config.toml
num_hidden_layers = 9
hidden_size = 192
n_experts = 128
experts_per_token = 4
d_expert = 96
d_shared_expert = 0
hidden_act = "tanh_gelu"
moe_layers = [1, 2, 3, 4, 5, 6, 7, 8]
router_score = "softmax"
normalize_top_k = true
routed_scale = 2.0
balance_loss = 0.0158
balance_bias = false
n_groups = 4
groups_per_token = 1
init_std_router = 0.0303
lr_router = 0.00154
num_attention_heads = 2
num_key_value_heads = 2
head_dim = 96
vocab_size = 16384
norm = "layernorm"
norm_place = "pre"
norm_eps = 1e-05
positions = "rope"
rope_theta = 50300.0
rope_fraction = 0.5
qk_norm = false
attn_scale = 0.102
tie_word_embeddings = false
parallel_block = true
init = "uniform"
init_std_qkv = 0.0376
init_std_o = 0.0376
init_std_up = 0.0376
init_std_down = 0.0
optimizer = "muon_variant"
learning_rate = 0.00669
lr_mult_qkv = 0.4
lr_mult_o = 3.0
lr_mult_down = 2.0
beta1 = 0.95
lr_head = 0.00745
max_grad_norm = 1.0
warmup_steps = 200
schedule = "wsd"
decay_fraction = 0.593
decay_shape = "cos"
final_lr_fraction = 0.02
batch_tokens = 32768
max_seq_len = 1024
doc_mask = false
train_tokens = 274600000
max_steps = 8381
dataset = "wikipedia_en"
Below are experts of layer 2 (counted from 0) of a mixture-of-experts language model. Rows are named router (the router's row for the expert) and show model dimensions 0-191. Each number is 128 + 24 x the weight over its row's rms, rounded and kept within 0 to 255. Numbers have three digits each.
Before each expert's rows: "raises" lists some tokens whose logits its average output raises strongly, later layers aside. This comes from a sample of Wikipedia text that the model never trained on.

# expert 112
raises: "fer", " request", "let", "quis"
router:116152145142162106157145133099097097141163094091119100147143100150155133132095098092099155155150162126153106105119113093125093115158108133116127119100150097158159114136103162134096096117127097125147147145144112160097146166112148107097152130131107159144141101157142095096105109148137148124114116144118118095097100104099147096136098156140133126145150162137131128159160161121157139101106116161162158092158157100138162096093121144124160128131093126156160152093091098094160157157094094146164106161158119147154158154135151154136118161110150155100152122154097126116096159126130156101

# expert 87
raises: " others", "my", "ying", "iness", "ances", "lets"
router:143143135139164129163116150095082106117159097090136117128153100167153138141094094112106159152147154124149104108110133098148096104146128149127153114102156105156161116151122144116098098100146092105150129127154121155096161142127147126101140132141102160124143102154125093100103105131159144112110142129120110100095103112117150099137097157152157135142151158110152146173158155111159142102102120150153145090158163108138158092094114136150167099151112125159154129098096094102163155153094092147164105162160148161158148148129152154119111155115155154107134131161089145127093155089118152112

# expert 124
raises: "α", " Nations", "°", "lie"
router:127127158183140116066143147150106103100128098117156154146126108149168142146103097127122153129138156121104151151089103101156105157158143107086146151123132109098151109122101158156112118142121108106127172130135169150133141147122147121103127144134107153101135158156168106161160095063094103103151155143105088110145102153160132102154104102100144132154141154103138101148128163116142139105156111149163149098163099152134155099110123096148152160105144130156159100108110110106152157145102101111146128119158182157153151095093104132143153156154155114141103148128110150123103148117120148148

# expert 120
raises: "man", "gate", "BS", "ly", "ist", "rie"
router:102117122165153094163128123107097098159159112100120098118121103140150104103109097106103155126152152131147107097107148103134105106121103156112159112103152105158160094140093157154103105137142107154126152159151097156100150157093129125097154121094095156156152115160105103101106116128116155162112115133124124107107102103095143100165098157119123121161130158143142094157151162091156135153125121158159155122158158107143157102100101153132151156101102145164162161101109094095159156154102101146156109137151155156158159156113158149145120158110135133117152099153099114098101150126125152102

# expert 114
raises: "ical", "ian", "ist", "istic", "ically", "ious"
router:119168165124146105130125134121106099152162099099136108156172100154152136095094108095099155157161156099147103095116134102110108113115133120120145120116167095151152142098098155105101109124133107117150108168167139145100139160131136103103152119125118151142137104155121102094096123151154127086103116150127114096096101121100138097151098160162145150129117155155135144161145152145139109099101091145151159099155151100152159100098113130131156102109103128163160112101098107098157164152097098129159160153156122160153158123148147162158137165111130157093141145157097139127099155128099161101

# expert 14
raises: "able", "ational", "ual", "ious", "rich"
router:120115125126159122145133128105101106145150098091144110167133107149140118123119101103092149157146160156161109109140142095168092116159117113128162150112159105159151115137128159125100091082146103103144126122119131158101140153094118116105152116146097153128158115155098103111107136156161153102129122163112155105089152121095143099126102160161147145129145161084151155158154153129164145099101112149152153094144156105118157096091131096143159108111096095156157095100112095102161142160094098144156132160160116157164156151138166148118150158124154162103125124156097132145092154132127147111

# expert 125
raises: "ian", "ically", "ium", "iac", "ially", "ined"
router:123154158134154106154159146105094093139152096090123105161121099144166123160099093097103150151159154123149111088118129099113100115146123131131135136108151099157150119127105161122098097138120094118118157131140128139095122166145119091097150107111107160158159110159148094103133133138156156114110110153100099101096127091099149099145097149159154116138127159127147133157160149125155128099115099166158156095152164104146156096098138134112154108104101141160162131101101113097159160148102100154161131161154141158155157138150150155143106162134145154099157162155098128105103158100136158105

# expert 19
raises: "man", "iness", "ano", "ian", "ens", "uts"
router:099103165127157104140160110094102109101157099103133119153151104142145148107108101095106156151133153104153109094169118102104100139174101103102138141104152099146155153093103157111116097165109109119144154151156149151105128156156130127103142141119100155156164105146090105104102119144130141145118159158130137097106098106094157096142102155147147143163151153140107113160155146159146093112110127157150158101136151100155152102102109150100152118108100165150154156106103109103150141155101102119155110160153091129137152137158163149156128151124152166120156134155099085115106145160116152099

# expert 127
raises: " entire", " whole", " same", " next", " way", " final"
router:138154146132157106165104123140097097085147098092129115107143106155156109101096098106118161120122162116120128098111157106153099139143154131136155103097129091164157145108128146112095115102160095122148159141153103160098127157103158115091155091111119154104159101159152096100104100128124142143098160129129109114092110133130111091143093148110107135124105160153153122156157156107121135101131113153161156094141154121143163095097128144125162150141099141157155114100100097094163151161087098148161142159151158128159153157111164151112112144110153151150138129153099150142095162131108168119

# expert 59
raises: "e", "ith", "lie", "ire", " da", "th"
router:120153120130164141157151150143103097101166109136150147149102098153157100104101098112098157157116164108110147110141122098147099157124141115120157101128156100152159096103107155113097089139122097105163120166155106160096103149106153091099097153113098160116145124159112096108142107161126108117154155118152142102134096125128097097159096105104147151154149159149116098141154155124117139094150104161148133098141142154145153118096116114160161132124145144162152102092096133097164145126094099114161145153154110153161155132102103128157134159155147102145153147140100105126100164100159159154

# expert 29
raises: " work", " scale", " release", " own", " date", " basis"
router:137134129153169134159112144136109102088124134099124111130140138146142138110115095101096157142122162148141103114141160098153086139163152150119169113092120096152134160096139151104098095095149098092138129119164147154108118157102146120095131132136114159115165114154106097096104101133132147115146154146145129099092093128135129097142093132154148137116110159127157133155161161120159149099121130158160158099160154094133170098093106135156155146148096120154152097091128095098162150152096094135166117160138160122160143133102163157098105150142160163140120139149104097166093137131092141151

# expert 22
raises: "-", "|", "The", "A", "B", "Ch"
router:155152152164156156164091106112105098109146117089108128116146133099140147157149099103106115097111163154107089098101158101163101100138140133105149134115142127157159163115134152121095101099148100099131150122161121162091136157160147120097138107112098158114156113150113091098157103162135124124128154153129117104100096155146126101159098148152115107107138158155136129151147142156152110098121110160162152099155141152140157105098096109156099101134097124160162126099099118091157151114100096154147160150140130148160162144096152106109116152110159152125155136150098134139099153085105161097

# expert 91
raises: "active", "ocese", "elected", "Location"
router:126159153123173119137118100135110120135166094109144096159107112162153118140097089123093141136133161148114111140152112091125113129141111110098115101120119091155150141131140161110106095104109094107150114103170132168095145143128166103090135127116108146111141130134158094119095141108144109127159150161143100092123105129122151106142090145154169105151124165159132132159159164108116109139093143165160154088162139144103167111086114173117160112158136133164157098093104092092166120138093087159142132166134105161145147126135160134134142162110125130132120147161140168120096161091107141141

# expert 118
raises: "ians", "ific", "shire"
router:132153136149155107149144121094102103113160100094134107165135099156149122115110096102094157157151159135148107098111145096150097105164115146128147112099152103158155113144105143134100095107150098117147145134145114160100158158115142106096155099119099161143158109156135097107102117145160150127124123160101122105097105105103152098150100159129153123138130160128161125163156162101152116103099103159160163096148152100138159096095135151140158098117102132159158144096100102099161150161096095150162112156160155149154154160130155150113120158136155149108139135152100131137097160101131158100

# expert 38
raises: "ip", "ab", "a", "o", "omin", "ust"
router:128099094126157135152125084098109098103157119100140106139137111157155130136102096108106140156139158117153099132114160100152099100166117153148101106100143110160149114158122150118098103097108106106143115114134149156099157133157150134103156139142138152134157111144106094109100135117161162099109104157097126093099106097107159100143098148139111093145097156123165163160158151120122154118116141146154145101161142107129153101094136146117159116159097085150152148098102102099159159157095098159156109167152153126156148166151136162094118146152168142115149142152105157130099159099143152108

# expert 122
raises: "ar", "is", "ap", "o", "an", "ast"
router:101158161142161095159145142128103103151149094110140097125171104140149134146092101098114155148158155137162101150117101101110096094170094159122109124100151119154152099144113153149104105127127110135130142130134098159098167152124121105096154146145112152132121105153141099096092099154106158141116099140105111107100100097104158099121099162145159099131154155135101149161150161123164144116106121159153137109156163094149158099099110141119160115142100110133153141101115092101154155160098104158153093143153131145150158152105167141136099161099149150103114119162097107126102150113115152099

# expert 61
raises: " of", "hol", "h", "ized", "omet", "osing"
router:121138130145164103154142121106096093102162087095140117150124099152156138119094094095097157149146165117148104092124131094144091129149121139138134126095160096159158124130109151124098093109127095117139145134148118156094150165128132121098162115128112159146156105153115094094112123142138147117129133142109115099090102106094149093136096155139137122135141165136150132160156157127156119099115122164162160098156161097135167095093127137119161133123091135161163141095105094093162154159094091146162120160160146154161158148130161157117123168134150157111147139164093128133098160119127157107

# expert 37
raises: "istry", "encies", "ague"
router:128163135120168152149155134126108104103136090099141128160121100156142129121104083130092161138130164121104110138144135090151102156157132143096141116134155095157156114107110157141094090117145089115165125138151115171083129160116140104093114160143094164097153135134131090121111101135132103115133157139150118101102097144120114090154088107111159141147124171143137120145168155116119130096130117162148139094149154151130171095086107132132168140129127143160166094084092097087172137117088086150160132163158133143152153135110135133150150152145130110147139122144109134122092151097145157158